config.toml
d_model = 384
balance_loss = 0.000581
shared_expert_gate = true
init_std_router = 0.0359
lr_router = 0.000671
norm_place = "pre"
norm_eps = 1e-05
rope_base = 68100.0
rope_fraction = 0.75
init_std_down = 0.0
decay_fraction = 0.75
batch_tokens = [65536, 131072, 196608]
steps = 9369
Below are experts of layer 6 (counted from 0) of a mixture-of-experts language model. Rows are named router (the router's row for the expert), up (a neuron's input weights, with its number) and show model dimensions 0-95. Each number is 128 + 24 x the weight over its row's rms, rounded and kept within 0 to 255. Numbers have three digits each.
After each expert's rows: a language model's description of what the expert responds to. This comes from a sample of Wikipedia text that the model never trained on.

# expert 10
router:119141114122113123127123161162093105136145122083160125133103141148117140140130099147146116117107133109112164170134146132089117070120083078119128146088171091143141166168101101140132119113133129111133089122135171106094133147133166113157126118096134125112138103183126133133139124108118157092
up0:106089129082131122130113118088127072114124116121095132110119130125124149055158109136141153133111134098133111169126086151112152144109143161098133150110140155135132079139163147120108117092136111154130084129069124144134114137124085128100134116128180092134132172090142100087087132175088145173
up1:125105088113118132117124152136097152159128117118146134091088118155146087155172100142093157105083148132120131154160161124103147171096115104112180143117129103149175087130098104176125156147118137138122130182124132119090125113172133149113154152128119136122110151100148086189157144121154144139
up2:112141082147107113117120126121133157113110110189102129156119180116128088175175136115114090175118150153138066112155117115179112119097159121135130131155145129148149100159121118099111097108154103146166100130120146085123104129179116144120157131119118116144119108092125160089082121105180116120
up3:121139117148117151148109148120158115143148173083147127122145150130138141151139107140098139095116133118126118124081102146123138147163095180125106140160134130112107173089112210090151128126137138134089113103120148112136180134112153139115147146115145113133145122094125139127148085150101116109
up4:110141140130182123113128106118116130155124146121103079095139157158124133140108104112125126143147129155085105121134146154158114121120123112132099147132124148137143123139098115145157127152116142133101087142128122114103150133141131143103139163118166146112115169148137123158148155151122174118
up5:118173152114100168104123138124121118120134128122112114157115084131120110127134138152161124110127132093141119136175169136120139139149132147170136081168146106132119153162126125152102120143126123159139128135157170079122114094182152094103107139091150126138135109112130115115180150095108111103
up6:154126128115111136143139151105137167131116075148131055121136153114121153122132100139053100089150134121114158184095098105114135146118109108122134157162077131097100158147113108137087124164100145122126124131121112111152137140156092108112115088125135127118131161129121179084118134135122130097
Description: Articles after prepositions. The word the and fused preposition-plus-the tokens like of the, in the, to the, and sentence-initial The.

# expert 27
router:130119142157098103135154113116122146123131077129112109131125119131161076127083125140137096140124142163118082095127135136121078099129122103125103111093126113065137107127109156146143097126132175102115132126058158109103146161153123084123114141125149127148092114112095076116104085119139126138
up0:140167122090124124139153161164114153086151140095107122143142158162187141136104103125118118094119150156118144145107125145149115164119111115139193093155082094093145134125143141172137107126110137126081088100081118153114127116125150139115145075141134110135181162131107119142119118159105172104
up1:135111124128133163126153130118174134117155110094108129150109115138117103089070157141155065167148183165117133093120134125127159094107098122097156142096156165107162077109133150126123123116110152149083058084138126115103117108127127142152097161108210129148094188133137107123104190132149112149
up2:108162111120121155124099102113098074128152157135115112117127094143130125182102180109145108130108111107117133116144123083128130135139158105102165121118140112103094131145146100134105152133137125153114143141136097129145147146109176107127128152132150152129132108112113129078098128123114151128
up3:081073134153124120155123120147111115115104103101134118099111102132145150139130139105122125149153152146172130163121082156099112118125160133101095146182108125156099138099118140148105093170154168118063170088132154118130106137105098142122122134126137073115128125207147132109119155138130098110
up4:118105095136089135127155140164137131126102114117090115109162156127134094134090105122164101145114174114127162143159132114121096142115114133131134151130129097128130137155129099092119110104121114115174113143122149116116130101144092118179116094112106116089150125088113106154109116150131085146
up5:106128091168124107146124132098172095127134092137109147117109127144123065113150098116121081134113138136108152114110123106090140116124133104110122156139151132074169164092104104096103123108111145124123144175123128165150150177119111134106133135147128142164120134111134069111172149109131123163
up6:139131123128159105109121155112116168173117099138135110127175143160136126132144110140163152116146137150086094117142128109140116108124153130108112104124163144132135149140127089120133157126128116087152135127135120107111154128166129127140162110146123134154132119113112116143138118154148166152
Description: East Asian name pieces. Romanized and native-script syllables of Chinese, Japanese and Korean names and titles, such as ao, iang, macron vowels ā and ō, and CJK characters.

# expert 9
router:090168135110125133122126193133114093123095129145183139145117145179105088133117110153160156122157080154134123157133170115122100141099127108142180147154131097122160125130136129105141087123154206163164098108130103155091135120141163136164124129125128150142105129126137093108147093105128138153
up0:141127134163167126056150128136075098159122119124099093172144117137080093151098150107140136112161116096099149113174139105168106164076181166104095152148108109126162140136136154097118136130153143144128144123159110134140075138127131102110123094144089192154065064106097126146148145147123140162
up1:132166146125148122126118096151103117147089166128102156116116159125097094136116103148094124110140140114127151154069084137131132148134152152134125183146169142156107184168120140112112143116133120154136119140128117150119109102102130100171113113099163140162185096111127101153153134143139157135
up2:097144113174150081151126134110107115142161133119132120125161112172153155096118140137129119107159129138102076137137152181149129137136113140135096113138178126106176133113164112166120149110104143095130095141099115134104147103113145177135143156158096133128131148166119149136066117153121105141
up3:114152148116133115159120144145112131123118108086143088122083094162118140149099126096111144202171117116121109150134087080114121114093080120158127163133154106152128084114125145106149152060111124079097145156093073100104142134108131078117098155115122198118133115171102110089147152096187093105
up4:126104128087113117160072149089133143151117099114086135143132095137141132132110117146075077135180126110128106148154144121107146109089074121109182138122112117124165139105115163107124112101088130118153161124116154162135129138141094142124128102094145120111112103130109097151139125118106173165
up5:134127142137155112152128160123100111139118116146125095091061110154094152101167114178101125120132161171128137130138137119151156170107136096167156173122154100132126119147098121120089120134160140145066156110113116092085127104151115120140135176136106150130124122120086109110124146120088107107
up6:147094112136116089151148118169133094130102153112124146123166138132088098121096181160159116109116123154158094084135104087139135141130133123136109099162097151103079135122132141124152121119136162141104150133096145169139122141136140134161105109136097152145110126115103129150135117138097080151
Description: Institutional and media nouns. Nouns after the or a name for governments, institutions and media works, such as Parliament, City Council, film, song, law.

# expert 11
router:180122120144128113137102193124128121137111156140136137130130131160154116168085097131164145105123115148124133104158133137150097131109066090155098169097165109083118114106142121163170121116095118146135114169140117098115106167108178154124139122149140126134123105155093124143134089125121104167
up0:167114080135118147131133166115129182147106122169147128129098141127160104187140142099110116091106162119137129118161161138129119125119130097136134139128143122153120126145175141112159137152125137110170109146109116185165126125127161087085107107135110104137131127130089110147122084133132103119
up1:118108121110105151135143151106130127144113159098189128124127118121169138168091132116148137085164076143131138150095101136160120132145110124108125111090121126146135136113138143112101127135119163099077143084133098077143162102128157144124107149125127101106123127091149143152128103134125128124
up2:127109119147131120111112126151147077120134144116114131131148105153151154124148092152145155115145168133126136195179127135110108128124126136148106140163117139118127120129145125118108133129154124124091106145136113136130165134079119111134156098138123118102139123161139130092121076124134120155
up3:113117102084115125124170144117154148133110187134130121143136104139164149112134135083137122132114108097127141119140119103128087119130122100159105167171132172147132106117126122167127133103087108129159130154105166120138152153104151064132107161139071144110120166112122123131179096117091108143
up4:128121134134114099101121157161180135138112107076126114140115110148137155111133116171097133108080147146134124096126140129126089174131122099082098156107120172113147103135113110152109141096119144095111117148112110143144109144193138101151125111152112171119164105123089133110137103104117162155
up5:125151167099111144097183132122106071109129143108155138133130133139113125142110157121165162108106178122117134112195196087107127153135142088131135129150101143102180127124139097173143099129129162159086138101108079107105116128106161142119137103122116130130114154133160112093159135156095078105
up6:103092104088127143140105133120143130100109134163111088141163160085127122159083126091134135121147110124113144134177072123145130115141137134140111092111128140106119155119115129105161132142094146142106182116143110114135092132126140123105100108130115106144153128159130103117158118123135153099
Description: Word-initial fragments, headings. First pieces of split words like h, dis, res, rec, ab, and the == and === heading markers around wiki section titles.

# expert 12
router:100138115110122090159110169142168107147143123089146152146145133130187107101132133078143139163093108101094136130131144141133107113105107106144147169121150113116107111083111148145138100153134144119117094127148118093107177151135103152136122146157112145136143130108124136171164083112085119125
up0:176111127146112129150110145135159125118149086102136125104152087135116143121093155117108165128139185114069103135149125115141118107115119138091107146120137106120117061139137140111132114119141136164063064172156137113132122129096157111096102094112142103133130181081100127183128101146088099120
up1:118141123139138096170114142139141150137149121110151172145128156134108143108136136139176112167105100132120158130122125168140105145122150091099083118141121128134114144128086138144106118147124149068110130129185111145155126115126104130116117121160146081089166142126140123125143119112153080157
up2:098161151133106110109150087095137136164151099058142126065127113134131129168190156088179125120141129112129125148105128116125089116115106158104103128127134106131106139129149139159166130075128094096119112116170102161147142115110145119158146122159168091146115096166126161138105129143165161141
up3:114120111152088098110181128096120134154161087117157095155115119129148103137125114129152131133066141126137127140162130148084119146119108123102137160093151117050123115191083097135131080164087098142074121148152149147161121124131132135122138156153131046136135136119144120108149148104118135135
up4:100140090128166107116107123160134153136123147130132165082171153117184091183152113135124151118126115122140138131095093136132114167144145130121145140130118109146126125113083117149112140144111133110111128106121117160117156182150084133147141163117127126122125154146131105112104078119121112141
up5:137115124101128113164106110134101136143118151135098101109150091168117101142112134114163106172149129142119113095166111155159133114146090115154099173140125133102157121115086114148103120128143112120100107140139113157161095114098133160146139110118100157116117122148101087129149110129107118151
up6:180121094138113133135137118180142095122096138186178075098101153154129120105102108103139152100109108137135125164109155132130124120137118121117132138100100141065138086136100097116171122116156170122087130083088120089104183103115113162121112129115147148097097139118147136161139107126107127141
Description: Sports competition terms. Sport and competition words in results articles and tables, such as Championship, Cup, League, playoff, and team-name pieces like Sox or Brewers.

# expert 0
router:100161124135110145119129131123133109127103151169134111147095164119172136142090115110109100108146115172138098131132149118134114136132106108097079126116148097108117080090139134139117123118111119125098142122103179143086102131125108135130143130104085161124131136147150123133127115115110138110
up0:153138111108108137128144104107141122103152138113127121149148139129149146133108097105122120128174113135129128150169097089128105181113123160113086152139129132132107118117131137117161105115104094119155079125160111154128156128110152119158121100128125142141118117108173104152138117107066130097
up1:119118084104101128127120151134132132162112120140125116141113142098114137075104135120114084110155142128163118125137151142128117107139086181123123117115118141143153153130113077135131153102132131133163115146128117154157129130170128119158112114102095148121150131188107127187133157124127129147
up2:116116074120133100145113189193093137138129124114159061131117100132149118137133106102087091138152107097092118136152133116092106075138091129154144160144120143092102113170100158124121157132118128134127101157150126126135113121132109147153095167125079128056130126150109138139120109077116142101
up3:111154100140143085141081134112142126158125143185130145133139127138144152122122107152146079159136111123139174124161189086084127142108112193137125118115132108113118143155171158098144115150134153052131111107096167105117157131136115171145173131158121097109143118122154133140107129087098132134
up4:128116112127175083133165101107139105130164135172079129106133159105137142133138095090119130131126093137120125107086116134142158103094144112113162195123137117121155118100138098129164134156097176175156083124135088125139174150072137121114121145168048141109148106132124137113123144124086156109
up5:151153111093152105127182127116145138126151112129124151127127135138153109151103144133139133137100142126148135120123144131143105153143128123088148140165098133113123129120166127136155078125107141130123145180136136128157151133119123103140159090107148130142134106127110130159142139164130123127
up6:105125150110135156145180138105119122128136116152148124093129185094124120145137175125144118131148133159099132123107146131136127125045113140092137116146157142119130164110106179132137111103082133120074111137127119144112127149141128136112111129084140152114151168132107133155123127109103107139
Description: Taxonomy and definitional openers. Family-name suffixes like -idae and lead-sentence openers in taxonomy and biography articles, such as "is a", "(born", "in the family".

# expert 35
router:129153155115109097156101158165118152127122142145151134135092162107154132106111118105141099168096150146102166189121095072105111135083130150110152139126134153133139130104141133109157095099130142135096144101128122154116118175182117138118156120101115113163110122123140109131133120132154127121
up0:154110153095096135161116132164140147154154144134110095089134101133154154135140126153105100122118164142115096137115149103098125162120114139129153127163103163135142139101118101123139129135155113157107097119138108123121142160152188157149174132170094155142147119108099171167135093152137111145
up1:103124125145108152176150115142100114164119109095101144077118126100103119138145115136138137111115121140088122157091150104101117143114121136094128150124142168169157109129111141108144074105146109119167087116160151165144141158102130155122153194121100164141076081102072153143137108176105113093
up2:130080174121165141109113105090096137102095091125107172149122093136139156156134159085105138112073150117123112139149082106115114127066140096127138143103143131127105149142118118121089169101132091108163123079087072124125117123145132113145151107099131146115153150108150143138141093127147107122
up3:111115173109119147144125160089114080132116168110123153114142153121098135144137097100124134118176195138098135135138144138133125094150146167130180141133128110099132109166148121116100109135139108141120126138116140127145194107106119078157149140093159144133163145101095111133130153153137126143
up4:131142127133082094130160078122129166135140116109125140128119136089087153097161139146141106066136132180120100178128116115095133146154121119112163148107111118139148140145134103163155070138069097102136088126114120165130136142187166107158104139111110157132134105127130138117074129099136124123
up5:175111147098117121099159148140128132127135114089135128118165114118147109111104152144170098127088139122108104172146113092097141168103165174135137165130117143109123122111148114125124082152116135169132075131126109169140128115090154142135088120109147097170108123145073130130134134148143124070
up6:081139123102137114130074160165120117110128142121152144153094128116144143130172156123139073150124141086115114142171078089128117097115097141122154146140134157137102139130146135136113099145172114078146098139127099129076124159166126093115143111112112139096116109104133108139083110149154133156
Description: Nationalities and foreign words. Nationality adjectives like French, British, German, plus pieces inside foreign place and personal names, such as Sloven-ian, Sard-in-ia, Vel-ik-a.

# expert 47
router:113150145152120115093132145126109113144126128107132101154119147109130107187104125120112148122167149096126121159114125106107092158129084131134149114160127095133105165133113102112158124130119133098130159127104113089121148090128147157139134142115090137143139135152125107171162112115143145143
up0:131091142116121158125141134101136149188104095139117132152111155135128085148157142135150141136115140131158116113114118117152136104151114105129210176148114124130092120111114084117140099155152141090128133138105130166115126139126144130131109155108094115116124087127156131132081107140097129103
up1:166108122103083114143158150111115136142103117131100093059105192157156113134123145131106118131143139108156060145168153114128103091120108139136129105109152074103123139085148105104126122136098080124107085107137105119101131124136092144116123101117113157147145122129099103167158105164116104127
up2:072116078167128167194081112133124164136149133131127152123146144127122113093121117116115131130117137131114127155159108129136081119135130127085136160086136147159110113122126109104110147086117116135121130142148113135142095152110085147092091098145129175127119126129130157116093169136139145064
up3:134133117113100140120142116104138129155114149097111161117111115105139147118129110134137103118129114140157145150139133098141108105109135120110132105155117130128130133150152151085156126154122114139137133088116132136104151140113166115140143148132114130142137138172172141098136114117131135145
up4:166111136126105111135131147129133152128125093103100129114103173144097097173127138079106148155145145108159099120124154131159089108143119141153115140131125096126119125132111126136049098136150136140104112131131144120106165112114099121138104094085137087113102134071113173112123173152135165093
up5:084139133112071109114095113121129154148105139126137145105131135158119113083131127154128122128121155161174093103116146120103153121144144101178125154132119098149106121090122111146134111149155099112141136168164179108131127104140105133131137123131126128106124174126083180152136096128143099108
up6:123110113114140071118136143149099096157162120123131121185107148150135144158170144110148105116120161094100183128093144109103161117090145106112158079146107129116116120160136127132116115172127151130194153077152137126134129145119104150131133121114108119122132123133121105144154168141149135131
Description: Leading year digits. The first digit of years and other numbers, as in 1 of 1980 or 2 of 2012, plus In, (age, and commas before years.

# expert 15
router:134133127137160157131127153081089140115134099161129104093074133106107138153101128098146129117108170106112086144127128140128105110112168135160146135119151172156130157145139110100116123130124165109131110136138116118131127148141082120146113119114128118158100129129124115102120145150102115099
up0:158140122154141142138154093122129101145094153128147165148135164139128131078135142127163139132111106164123070150147122108142133161109111087122092114158113137115102139156109155118122108149132125068100128134147115160110059139136113108160138118077140138120127116177100111108140171107073129139
up1:141102086146150137081146149148119131151167138119121083075128111108149133124141146105143126124102120093120123180131130105128126109104146126144129129083157102095130113121142113178122094111145158131143109112131128093124193136109136135153135133169104158124096112107164133126149118127134106109
up2:151145132127135108144149153109203137118107077150094128120118105108114109110117154068131134106140113146107153132155119178118105082098119106108133149089115139151135153102151137155118130128129161113123118129120106144153140130141161099114080122110154124137119142140106120130125163147139124125
up3:134160105135102169135160141115127142108135119081114119130089156121118122108149127100149101140141163135091186149106112114112128103108127150116133170124081092134131115141146119138156124162107134117106107144149127157101148145138112144141134085154123136116124149109143164172107152122132097132
up4:104145100115129138152149100119092154124126116129134114112185128150123171128115130134164168153104165135097123126145139139168110130122173134124107106096099144121118089139115077127149121110156112123157084150142151145108153156113133118115119152116145150141164118108147066134111116130186117147
up5:114167106160116166138181107136107157119139139175091093103120171143121131138100102135149156140127165123115154140111122073127106115098123084098127118104109171155123143123150101143080126119167108125129149114129143156085135122114114127142102115103134130157114157125124124136116135153125135086
up6:114110145089154145206131124155104141134129151152122175131118069138174120138120088118172075092119141144104105146156103114200152126101075113132120147118132177140120101152125131158117133159136125074132130126119134135092136118132118120122100127122116102144083128175132126111100131085083112168
Description: Verb endings and prepositions. Verb suffixes and past-tense verbs in narrative, such as -ing, -ated, began, died, received; also on, with, and signed goal differences in sports tables.

# expert 31
router:116155159119104119123147143130109109130112112151114154171120158126165092128118140124094057111120151137117148141146168120126117122102142113143122095116115113135108114090117116097130100113174140079144126073142166134089137097157132060112121104046127179133136123139113127139139103098090115116
up0:102154123123104138107135132111109140143088141132076123111123142110128081128132149079123117125125139147140111130113199149127109135115085105118129118106170136134124122123126152125105147167110115112132141132129171138108101112148103138144122103163156152137153173171111099085119148133164145147
up1:128116108108118143141108131092141143157139171094158150156119132181144103117133111119122155105125122144071116153119149128134119142107106140125144192105170124097137107109153131100105133137112128157156120076156116142095114098115093106111148129135138123110146121139141111109144138120109097115
up2:095110098159114142175135135112131119127130137104146140139111104131104071154142143195130155149119172150154136169127152094131147117117200161116150122123165124134162170149126089146096129184135138074130131116096156125123156112136142136117146094141121161126143116140150108137134111163113144098
up3:140137146159123159112144100128139108142109132128118139136121105154136134143131127102117133150163181159083160116144092089139162114131103118107095069093126110130102118115117113128123107111113134120122131126164117123120106104129115091095115112084110187148139149212074128123083122101126136108
up4:124150137076113113131106145102124110150120066145092132131156111121153141151112150148117119112118112112087084146115128141114098146123110122098117126086104106095124129142086100109107111134122074099153152141144124153111124125152158098095114100122147124175145110132144124105145097147124114167
up5:132119138097147146151153102125110083102110146125101121144158125133113196152146135165156113105108115129075111127145104123116108127070120148108147121115125119108134162164133113114126159126149124130098120083127105149157090127095132060112160125135134123127116158129126093139134142125082050127
up6:075159141138147110153113130118119118101119151081102136091145085138127139104149108134130144124127130132124132130112144138133129121141118133144068115131134116125112126118101088144085126132163133116139145087154171113121152064131148131138102108124134136138114140138127097085103126110105162143
Description: English personal names. Given names and name or surname endings, such as William, Michael, -wood, -ington, -son, Janice, Edwin, Earnshaw.

# expert 18
router:110173094126114122139150128064108130118126119104128093167132119107188123171089102119150161153110195158077162123125147118111115143123117144112085123079167151065169136133126125157130135120145121059111133154145169132139089166125119127129122143102149129137102157112126101140137132126143149128
up0:133145071113118153102103192118133128120120112139146135144097136110109111152092133127131156157130163122078114098126138113085139103125118113102082135134105187086115138141138154126147123152140154137158081142142157109138098101100152142114106122168115154105126127149156131161151126159135097111
up1:118149102170150134121141173139129156086159109130121146142098139113159103120168122119126133150127122147093111115115145069091147186157070145109129128147123142121097140166083141166068086140117126105123137096128169127082151137108132145168133163119144124126123113131150154128127095180123088131
up2:094114121138139124121156104104141107107134147130116119155127107113152137133117146146140088095102124118135125130119143132108126123121129114114137106140151091102080122117144094136133098132133167133139186099107110128099157135135144158149126134129104123139105111137126107046107069106146106134
up3:110133158112104077160148088154146127172137156093133141133142152163122124171133122129086118125094117091128138149147095108103130137109114079091150142128131171117128120152167150129117123086111154080109148121123155112151113151130120126146171137133149192103125157101100120152121111124147185115
up4:141147144095102144099112179109105121093115130148179095125154137152149107163136097181107135130124154108112120125101138126144100145097102115119123102108145150134144109153117163130154095134113101078141108154116133128134114192124109168111105161114096184112127142115117107138118111115158144137
up5:115153121098122064178132148129162088128128112133161112102107146110112107135127102092150123165079166116136107177128149078135144140117103154101124158133097143122133179118147111144128125163095143107137138125121130154144140121122153146117141150158092140112115161152096184133174105128091112124
up6:133100133110118067120166128139081110100119051152082158124182155150096096118096130115116154119121157127156139122126170115159143105103124090137071174080119159134129098110147167128108125153134142081101165099130096092115128116126115102119086109154123122174091142142129129125123166128135170120
Description: Slavic and foreign name pieces. Word pieces inside Slavic, Turkish and other non-English names, including Cyrillic letters and diacritics such as š, ł, č, Kh.

# expert 28
router:114136149159150094129139170148158122129105134138143123189145117111126109117109110126112092150137140143112143106126138120078133079109078123132163139136198117116137185131131141130140072136149134112136146146153104103130109095113078137172089103123081111143124172190114136176129122109113119127
up0:087122123141101106158080115097142117197147135100161120140132114173128118121125109133110123116104136161160133154093143145120110133123109152089135130146138147135137130149145133121132139116142153101116111177103097139129112086126113110119139118111105153130135106128052140108139155102147100137
up1:124145165135091128151180127133157116166128157133136150109158149133143101135134121124091117111157178112117073146153159143098170124141112119138128133119126116088160113123154089058147098149162139144162142150135123143121097115133116161136137138115080133165133107128138134143078112132149095140
up2:097120163166127174147136155139118146071093106143104125097092138148084092136176080162145122154125129114151162124120096097122116149076108112096121131130156140099116120169128135105127043142144144124143131182123119147123145130144135099106158136140155124131088149071191147145139095123124136136
up3:114119161154139108144117131156089090113144137163190162134138137173125098155156118159146085139109126123179085141105135107088106115111103126113174083145159156124120153113164136135141106132121166149155109138167145177129128172097103121137119114128128126178150141165139129129111136122141104127
up4:150130159127109140150114152113147139103123120127150171121169145116133144102115093143127117134106179099129135155148136058106184163116130146127137155134174155119104141108115133139154093102096120102105110133132078104131147123151151151109140102135189129113139131121096141138140138107118135111
up5:067144122135126120131098160130116134150122131117132109140076076142131085117116064168121086090125121148088155075103113118147145115115117087117138122127119109114069151126148122088148130161128113127116171138120133129081099139163191125145106120100154123103135172112082149131108096127121173114
up6:112145118135108122166137128113157096105180170141185134163131105143118135116123144153133164166114157131074116109117161096189102149146094123106140136136137124136138099124178151133166151118095158162139091196134130121126128107148123139114142134102135117134185128145126135127107106147110121100
Description: Status adjectives and year endings. Adjectives like national, present, international, official, final, plus year endings after "2" in career lists, such as 2012–2013.

# expert 40
router:131109163122120098119127144146122125132143080145099135158040149182138099136079113096105087118115093147142161123171128158129110088107139131141079120124141091150112134143091140102115110098130119117151140095070088151075166161134133112153115138118092131129105135113092134127130153119150131132
up0:138158165135146149166089104129104169163097095104174109135116093157128109134152105134102123092129098123111154134163153112165124110147142093139135118114105110110173128132104129141110115122083121122083172133114106135104119145167147097133121142103138115126131104074126107134172161136099094145
up1:120118149123144131125103094131094103166159124149117143148094150122164105156099152100127142154115146137130128125134161186145134086119138124137123134078147097123110120087078126137125131177128127164154124125105117130085166156124104145153139133131101127113133140098117108154137100161097137134
up2:129082094181124124155099145144115121136120128151172096128112139150161103119115131198151096117129128133098151131139117153137138147108098115167098174087148125125127162129107134151110104146094129170099143121128158110108136147118107144151120144113108136139133123075116160148145125108106110104
up3:120155172097122125139163088115196151151108083122161140054069112130138128120110121095125118130167165138135158149099114152153121118127109128116135144136142129090175123081082134122071088089102159124109095112110126131081130138184137131160117096098181146118169118120147120110113114131132124048
up4:123114139073163117151113153118106119185163124119130134120109105103150100154120141154107115121117185129094145095134146113142142120143088121122125123132093124138112111154123068111125152155110135144127141079113174089127115133159139079102196151128137101136122161153140119137142147120121132157
up5:154139133135133095127094122077078152128110125123133129181148196140138101124141100171094181121142112120156145188151126134140107138112109083095151131147151123105109137128109132117144130107095116122164139098115113108135133109098140104167071067142096116129134137138143141180090133173124107136
up6:112120119124155121150144102109148107157088138107104127095144116169138119188141123143108129111114133145117169159124114062129153101117110137135111100127128149155144124101143183153139082143121119122096112102111121151120158151111098150101200114118119139155147075139128129118119119095141123102
Description: Year endings and places. Last three digits of years after 1 or 2, such as 2012 or 1982, and country or state names ending a phrase, such as Belgium, Michigan.

# expert 7
router:127087153135134110148127149074120129169153129089144141138133150130138103184130122168146145114132115108124173149161166120139124113147126145118118110114140145101141175132116144103132132145128157099092149140081136125096149121159128080103141143119083158100140158143091091152118109113131095129
up0:109170116144108112136135117099141129158135140127141135142125137135121109109076111140116153088105157129113151141137094139124132120154114143123126160097156155116097160095148162155163088116131166082162137126119103148135111129101106124121141063089131119131156146121108083127136145147102136142
up1:112126100132108138122115141093126101149126138138137120091132140110162134123117078096102117140123078110134123109100143125136140169113123106131083119107131120096163114160124140090131132106073124104061092151140120110127132095139108157148120128168131112128141154108119128168162100128136121097
up2:097140159132143108204130079116098159100118110121134112145136146142143152107119134155150088090107080139158173168163152157140126103137129084116120147125144145125157128138127116109162143122138169086134172156116116129103155122118138138165134158132119116122128122148143131119174127140121118139
up3:116165125102167132130113108154119141126114083124117165185119172171111169128132103153123110118109149131140139130142158131157106118144121143122096129087113162115161104132090141119082134162156176145115144071108151140130130151126131134101084117139103166115122111083158129116160123122081126168
up4:125114142147131091095108112100087118135134143079144102049190164123125149103122120104137148117090109128152126149120171131088139090162132143118118163117134168085149139173147126117135117124112189109139151124102133115154172119166146084106134111089173104125107139102133101142127088095090148112
up5:180134167130136122119138115137124099117123097155168140146129151125099130110151166145109080134128141151106069112135131120115147129111127103125070144105114104136104071107117115128150183153158075153123098125121135099132156103128126124108150139130123156154145081122094143120156120115100115138
up6:088105130123140112129121145090137122138167158155162131144155160176175122130167144130110153127164149162126114148156139096122140128138124136142133123136133144166105157163150159163095133150141160097124108064145131129102128108118155115127149155118144158129139111127103115147131119096154128128
Description: Non-leading number digits. Digit chunks after the first in numbers, times, codes and table values, such as the 34 in 75:34, the 910 in 816,910, or 100.

# expert 45
router:094169133107156118090126157142115117139055108152122137156135126162109125110122109120126103092148121076143130152131164141124093132103109122149178131122131103144116136147140125145133126144101148120185107109125144176085113094160165123169138134126095111111078130099126104116140126111141140161
up0:120147153101114118147116093184103127167096102106138108122124172115106105177117145145150122121171120102131147136172160106097101160107134130111124165159158139110128131104136134107191109115084139148107149119173139118110137147126116105165147095134130101138118167113097122182101133140129128149
up1:135110134141144180162128140169119162058159093158160103119167147162159159119136085152134126104114133140129141159105128121136153164140114074117094160113127172137146112098129135166111163128103126124123127115138141102143108153120152107104114150100117150165159136108118131124115114129113139126
up2:149131128138155141092114134170111116170131142140139115130102090134090150126152146148108093151167141148113157172147097082121094139117124093151137147117135117136156115146156125156134112116087143067157140098114117140151145164151156137144085164113100143105110148145137123144176133102109155118
up3:126104139111134098135124137163129117078106111162122137097191119126101107118155081156142142141136120058141141103153124119144128173126099130144137164132081090154078120124148119175114095102112135083100137117110117166143143108117200152105129163165074119155137148096148122150121170116150150154
up4:092155138132117105155133165126142111137134164113159118146083146112143089130129116106131104114156149103147153147156121157103114091148134149112116156124130172162111125107104071159135107143144148150168128160165154151110070129177154168125146103109133135120127119127132144077138165102123077113
up5:137138131148152117166123119113114100162146130129149168109154153175117108141097153125126185122138115109125111142205133152094108202119087146135106140106155065136131163113129124140146163107120102117138095112120128120084052076117121155108130162116115103126113134168113124147149111153113091118
up6:112162084129135118152104135124122125163147146099133111105084127116114089138108153156150162169122137122135171146126130095122098130081150152092087110122131119114129167132117124136118158162136127139115137129112128119129134075101168146137107129091124116085139146138166082134143113142157169180
Description: Abstract noun suffixes. Plural and abstract noun endings like -ities, -ations, -ers, and general nouns such as work, series, behalf, frequency, after the or a possessive.

# expert 29
router:155141138127131125129148117132122130129114138109172128123098126123137131115127141137162139148122130125127167143154127110084115078112081082128114158096164108149145168149151134090146105118126164105127115123121162126085157117133145115159113106095144103144107095173159122151127117102117160109
up0:081106085137178108136128102096120176129115097123101135118108112090151105098115137104127103133092095132169139116114155084086113155133143161125148111116111144110159171102139145120152139132114162140120119180155120079120151099098137104146138131073087136121065202088117125112105091128150139124
up1:129106154113142098143151107093110117105134103154095125158111113147107098106130123163155128149135116110125148092135175074137108105149081131136130167099164182155124131140137115120116106141146140047151115116147162174132177103138173158114155106167135133129144137171128143129044112092121152167
up2:190119132168113126121126115127187131080141122112118137125161137143191122139157093150140132133124113157095157137167145150153088108125131109122088155130160148161112090163139110127140132074117133156103123135102091160077170125123155126120115142128091131114129167137108105124133141138135143117
up3:117139103111101095136114172123114086111082123133130155131132135115165119130118143162115089119149059128151122137100086119104098109117115156115122114106137171108163115091165157147111159080153125141122112142119137157103149135151173119131111079106151107130184144128127171089124135069145121103
up4:096116155130153134138151134128130171191161137178149101114138125134126124109148146152131100114168096182112105115181064145126119105101135125169093128101132139119113152134088139125117166111126094113083144136138136092095128181113137131086092109105132134151135143116083148106106134122151179124
up5:137120111124119116131122116093122167182133111096145132105159110118137131111132106152142113156110164119170161126144106103124126143128158132142095133081120112109129119111111137112132124140129092111130086120071154133132112121144165137124087098119138142118138130149143145108091152145165130139
up6:153130127094107105151137150149108162093130124127141144125153110158152162107105148136157104089101099101126152146147122131121099105134104115089165108090146084126114148099139136110142120134133115160129135074132108165098083136119128144095178111067131110110125074133141157110111135117078098133
Description: Determiners and evaluative adjectives. Articles and possessives such as a, the, his, its, 's, plus the -able ending in review phrases like favorable and remarkable.